python train.py --routed_scale=1.0 --balance_loss=0.00434 --init_std_router=0.0207 --lr_router=0.00185 --vocab_size=4096 --optimizer="adamw" --beta2=0.99 --steps=3185 --dataset="wikipedia_en"
Below are experts of layer 8 (counted from 0) of a mixture-of-experts language model. Rows are named router (the router's row for the expert), down (a neuron's output weights, with its number) and show model dimensions 0-95. Each number is 128 + 24 x the weight over its row's rms, rounded and kept within 0 to 255. Numbers have three digits each.
Before each expert's rows: a language model's description of what the expert responds to. This comes from a sample of Wikipedia text that the model never trained on.

# expert 20
Opening chunks of words and numbers, such as pro, adv, ar, en, response, and century or year prefixes like 201, 18, 13.
router:085104106090083123135152123137130102125136134108142125058106113121104139123084103104135138140120145140141100116132140115111131090122083112147183146119145103124085122147167136155121172085144156086134166116151149113188124108128145109152114121084137134133145119103099109140093125141138118155
down2:106126108127116075135141136101091169096145136142099143093122081100153130145115116132157158153143165107157140154128105126150090146129148129157123126114147134113124147110134116097128171110116144107133112140127149074150150104147090137094123163089134146200135154101125154179125117111157149104
down3:165148115146129134092148150106095145150084174114112187149125125113123116148153143163126146131137152146114115151152126145148109105098138093140138176119106135125126099128135127109120112135085152132108132095163149157145183114113099172148093168112089161129146140152143107092174111143110148147
down4:156129126130085091123125073140118087133142160127127104136136138120174120103161161113118159093144148173105084132159157129110085105136131085137156108088108121122159095162102089126129149119146124120152163118094138136129129135131146162126139123137104119154115174137134183114139118149177126108
down5:122133126095092165106129137154125109117169122138117065122152141053162134125115152101159113106141156097130110142142134135097150124094104142144110152166139121148068154113101131147121139122131163130119127102140172151133108127164140111122144130183167147113126137156148115152094138124135150170

# expert 21
Core clause words in prose: was, is, has, been, had, became, and, plus subject pronouns he, it, they.
router:105076127118171117138104163166132092184113100119124092116122139128084108137091107126144148120145120181110115087148114090114158112117131121119134166124136140094109149111142122192085126094110110103138156103146154150141116154132170083114104110114135124113158113138127117147092134136116144145
down2:157162135109111072103106108127110147125147116101110074139112132107159170121129122119073124168121125149155103141109111144127127108181114105119197146130114128138134101120157178121146123134127141157077123150107139113117109143164140176112161127102128143105156159114145130129155164115105122104
down3:106141136160142147129129150160172122160121112146121098140099177145150094103136096127133128166150116137131106130156143146164145115135125097140126138128132075114109167119140158112180132110085105114157090174102129115112140134140163112183079139128177102113144095092100127097118135121112134118
down4:169130156143127156113153126105118151133085119155130119149165117150133096133112118113134171109138118165112086133094082141109126130139119133149153108138150133095161139099095150160129117124114134137124136135142130144122150098131054129142165122162176165088074120140085166097165123115130137135
down5:119152131103155118109154165077124181181092108177132127139130097076164104150145093118134130116174137127154153116132131101135099142134144129162100112123114119105161117109165154138100129142138119127118121133066147140127089125117091122138132126129085109130119134141141119124119092077095162144

# expert 5
Capital letters and pieces inside acronyms and abbreviations like ARIA, RMNZ, QAM, plus direction words north, south, east.
router:112091125103128177139159144140162103175104076136153133101107128083097108141087095115127141158101178156095132113163130141106169136115108098115156155164160131093132115126163168121134152129120168113092128127148128130145120153115131132129109124090099147100140157094104134146109122114118153136
down2:113081125131162127126112126147119097111118079175121102120149125132168153144102112171175136105120090127130121133119115120151099140100150122144094123069107107181108122110100111128155144149123140155141110144164154122109155093155109098150120101174130134117131150146105115114125115158105166180
down3:112137171126116078137110141132171125127153131102147180104120106118165172131145116142119113134145142121156183120113118119152154115151133097142089104164093156151125081147123152142118122129088138145123099106109104101112101086145128150109130129190157134122123143134103140152114091166104113088
down4:159116131147137153127119119134119129146164118134165129138115157140141146168127125120131135129118117174113052122129087086107134142126120146116152153037154143151169107128154116100102141139121111169130147115137102100138130066124087131143124128126134103121138115151116116118179171095132134143
down5:125157122129126127100137149109196135145121088143113112115151148142157154083087129126162186051108113118112146102127112097136154122132091132140112119129123117144108094091110140108124106102146149131091149089110100126130164128145115152111101103123157142141129146138143153140187089136117123110

# expert 4
Numerals, units and header words inside wiki tables and infoboxes, like column numbers, stat values, Points, Notes, feet, days.
router:102045081127147119110149147154146134127102121137111127135148099151162097131093112140159110107136110153095123080148113073145138106096124071130143136155140151146133124117139158117132138113170145117103138107161128142164106128115135117110083129073125126095144165149132137154093133132116126146
down1:115196109143040155124150149114173152131127099188129147109134158122108103131117124112117148122149134149141166119140156126120143127124128119138119146137113160189127115106131131100140132095114166126109150126130117136130166116133136143115114123158143136100187115133125105124085142097081156126
down2:098076133127105127116124127155149147092148125157124065122146141159117143170103126169132159148193134163143139090093151090109079132149141091123110139133117125115162162116102126134118142165112150102148168105144095135121084124128116125104104135099096120093151147131137142142150116121100134121
down3:120156105106133150136112168120143087112127115133172194145112117146068147146137108139097154150129151171140086147151132152107138134156102167134090177150145112154132147103156129122135127190116127105139119122126150110064136150141148127148122127138144139119138118146150091107102148141091117114
down4:141119126127129121128149118132139147168113160136099154105101148135164155144119080163146110108117102161099126151137099138119111096117098113140154143121149082144205126114127153174093140090176157085166123120113119157097110130127128170095143137139112094128103113151137129115118129114079142123

# expert 15
Prepositions linking phrases, mostly in, of, to, for, by, during, after, and month names in dates like In April 2014.
router:112111089103138106126170125168101151132067129133124120104126124138094109192098089122129153139110106146116093104124125130120136107119119093146139169156152150133083121117152160153134152081125179114110133104134134139106130149108127094160114121102154128099159092124085146119130130181131129145
down1:153144121167128161114164147146114120124135137112140105093115140071147130118173140137174169145107152118138138130111123109163136103142129159146159196130115103094098141146120140122082119133202137140112151119103130120142160121111100150117153099145129149120113107145176155137127128123138117183
down2:122105112111134164129121103135166126146161112106145090132146139135145124096111146169154138097159138153122128097178108159119170091107140067122096141142114138130155154125133113115132104187160146098136108118120150089185129135133142114124099151122124135141121164133114113072104158122094144162
down3:151137137101094104102084135112113135121114149161146162101136075143095108112112102086129169101127164129119100097093110176109130108140143110143164129138178143090118148158134088103124108133117159124122170131130131129101089163133144119167125088108126096121150101146132113120132142115159151168
down4:159176117183124170119139112134116125085131104125107116148137135119114133121063133114087151125116117061138114132131141053149119155127133078119142148118093107102138113127132144098143151120158091093097137095115132140145120142142117106113143153113142157091137123112177127114151154130109117122

# expert 10
Prepositions and connectives after a noun or verb, mainly of, as, a, by, to, plus parenthetical (w or (c in sports results.
router:118090096126135107127154162152127136138097110124092088146112120087092133151091093149147147158121126167088125104119119094093113141124084089185157172147136131150111137101137141174116094119127152100109143097164155090139090149119123127122118108096149117116127151152100133121112144134158153131
down1:109129122114160131143125123133137133144159118093116095172161148156118154155088107151113120152083157157129143100151150107093132113095109089153162083110097146131136153177147128137110169140165125117152158140104163132111148166077168165126103105143124147116124161141104152116126122144138124096
down2:150127126143122130153107109098117129085127148151136114125123120153123130153138134099181088071100118124158111168112105117134140088117127146150113144171133155118139106166149148093101131134153109136100101105135118124131143104158131103132095129073107129090144099112065123155103098149159165171
down3:106095066111149089113112126145125122107115130131112153157144165112099108147094170137110139176133107138124079115116122120086171148120168120138114121093123141134109108141118113126151145154131112189132079110133141152166110149080134136097098148126118161134134154156125155096123119097094126141
down4:123144122086171122133124103101072127156117135148145128159091116117161180105091098141120075131145118101092127170169100136125088114120124120141129112114126140131087105127120129116157177153121142117164082080149141122140129146126145123149110125149127109115124143129131182113168118141167120097

# expert 0
First pieces of words split into subword tokens, mostly lowercase onsets like s, b, sp, fl, rem, as in remaining, sessions, sore.
router:136089095126130128133133120140115147135112119137117141091118135094136133119117110114135167163131113155139093117137094086115137102106134052115138175154133116122138087103146167122140123115185168100131171117149139156138126102099142117126141090107155131095118121109106141100142149165165160182
down1:134170116139118127135103168146167127138118096119129140139119069155072100135164142112119093102087125151086118110134156137155127133134155089167109082117130106132140116133172127121082111133152094129125125096127139140159093141100152122134135134135114151139114104180094141152133083098162112148
down2:135109149131095132118138128118174130134107101172100151117121148136136155146139123109175146134102131202109096139128108127133108111119157137101132132173106134168124092130124094183160149142112142132135117122107141107129114155139150110087107091168098125120181189139109152154120129129156142099
down3:096123119143090147125107157137118156083109092117158101138129113160135140169156128151152141148123085160137136135104088112123125126159168135162139121129145142149123122120116105111081136152113117124139163141048105143117159107116123103093103100132134095091086159139073153123126118126161121118
down4:155165147143088160140125115127150117155159185148145133117130101132154148082104135141110093119100139102131137134099147073129112157132119115121132111111149111134133109152128114144123112122143146089165103091164150178154150089131131127099110194082149144072116134152131144109139106133109139112

# expert 2
Name-starting pieces and particles such as De, de, Le, La, El, Mc, J, as in La Cueva, Elena Kagan.
router:115098133140147126128149131151142151117103118129124112123116161085126131136101121086138144114116142161071100146144109134141157159119075088135161125151141157111101130111165165126091142073137131094105119097174149133160125133119125095112115093096113122133110177150116148130125168164142123181
down2:144149135122154158140136144147126079123074157107145124075136093128121095128154108171157139147085128163102152164112127099128149140138135123117134136160177135107145146164171176137116141123117133116141148073105147143105132129151123131117149121110112149135107128084099065147102096116142130142
down3:138099133102118118109166125152140095121153096131161156122125130142154173156100158164081145130135100085168145108137154138117109079158129128126129160142141126094120116102121116099149124134139127165111125147166125137137133102071140116127073118147154116144140115121119199126099135128094090099
down4:133183109162137144133151146144089153123116102149164119094115154112110128112126160140127189114123126125093110167137114152132135093121084136122103111090136159093093124122135116136079151158124126117168134135127175129127112117117110136126158078085116113148111090131151151096164108164129132170
down5:129139150140127115105145119142146112134116076134080139094124121101130161137117121115156124107159109074160154108122078149125143104134109149141120091102131124204166147150117136135133172136121131107092129117088142060107150098143120101155158139109128117126146169100137103147134101157112124133

# expert 17
Final table pipes ending rows, sentence-final periods attached to words like -es., -ing., and section heading markers ==.
router:090081079128138119154157220138127170131110108107111112108134126094097097125085111138144118124110121167102103120104124096134111119122162110140158170155142155111078108113142140122109111118143154133131148105152144126155120145132151099127120113115145145138125178094102124133107154151147151142
down1:091123140135154119152130155113140100158141134100117138146149114153170117172165100137131084076117110158147095138165120096139170111123127116124129111122088085121159098108078110159148148119128129150135145139105105138123149120116156099120114108135119113191142148125109141089128104199133137129
down2:112133125071162148096149091130078071133102155101133126129132125144121152140121116097094116154146159103130138090122141135129127097118101124132139086123129150131154084113147141121103101146144146154159085112111117117086111145144130127117095143184152083197147113125123141127110099120146107137
down3:099115160134108124085094138089136150126138128104156152141139121159094134117118153135152166146153133109124151171145071099112106132141102129110107119159084109147135118156131159137141145116068091153102112146131107164105166159099155151130093152151129069123124150097126142112162118130124107111
down4:145134062122109112106091135165140162138096083167119138069158167107144096120145147063118134101107118119115124144137168112137158118108124164108098132116122130157150115131145155128075140162079099120094121148127116139101150135122103103133139133126152105157139139142118128141118125107137147170

# expert 16
Line breaks ending table rows, list items and paragraphs, plus some table cell values and section markers.
router:111093089106163109149146129152143130186148117127100137122110158100128147148082106150154179132099111120132106131126108091115148108118095096136135164151145141112107161122175117165141160098138160095128143126181144141117105156105151150113119129105137120130151190099113143134124133164128123094
down1:141093107096137151159191134088094122122157070110122130168094118102117110139092143120127143138133114116124137117166148141089122128111102134093149117135135159097140130154115151103107189130181143130168097178094134114107133096113107127118092111160125132147147120125132156112125114093126108130
down2:078121093121123128114099137141145147092116139150119097131141133107126129189140145133146109111083130131134049119126125094113142078115124137115108089125084078134156103133134121139098117176108135133117146148110159114078134113122110138134110097158167126093135113138146145166127154107131109167
down3:143123132122109145126120153122176123146116117077136125157130175129084138125110175162149156104154160121152101119112125129117122116168111106159124136171157103193103063111129132113121137144151069121116127136104145157119164117130151139136124128139059153141135113097130140130117132145149123106
down4:099146087150120192126132154102105112113103125169133127126116117156130103115141132110144081139116118155144153122132116107125126095135111166098116183130187109114141121117143178113134078133183175145107110088095088110149124124140143116122086157103120122156130152136129120109110096132143125119

# expert 7
Digits, percent signs and pipes in numeric tables, year parentheses like (199 and (aged, and script pieces in pronunciations.
router:116079072138164130122166170166120121133094137127099131116131154135096130159085112117152161138103136143114126109144112106128126127143126107140135148132163117090141123133141196136148134112117152099135145120139113120176092159107116106141117141104154110134149190071123112144154129143150155171
down1:116124119163082200134175144091128143149117151156129115195126134127108115155111121145105112102111137118134134144120122125107174128127139166155102121139122131128133119162140158074107114125135149113162144159162146135135116105133145131154120184127152145134124152071109183130141141151108109154
down2:070114171093143125153151140111090110099102124157135130126113132091118123129106156140095137162139097116135109173140134127147134114114100124121133167082079137106126158109130175106112101129179075124114135119137119148139077108133092100141116136106146124137163099105176103120145128105154118118
down3:110143138138119144123119098135121193101104140104157111089119150078115091133177118117126110105116119130105152150102128152099134105126095118095137149083113151119129151133115130111100116150114151131095121100185118118140119150133155106157112142114151128135183154133157122116134116078129147203
down4:115081148099163085130118120131118104145117155122105122146160118172083116120114171152134110129099105135086122110160101116096125149110080141112074142124141116177110077078094152095149134078118131138153124116108140120143111132152121191127113161139105137151130118119146128130121113142124128120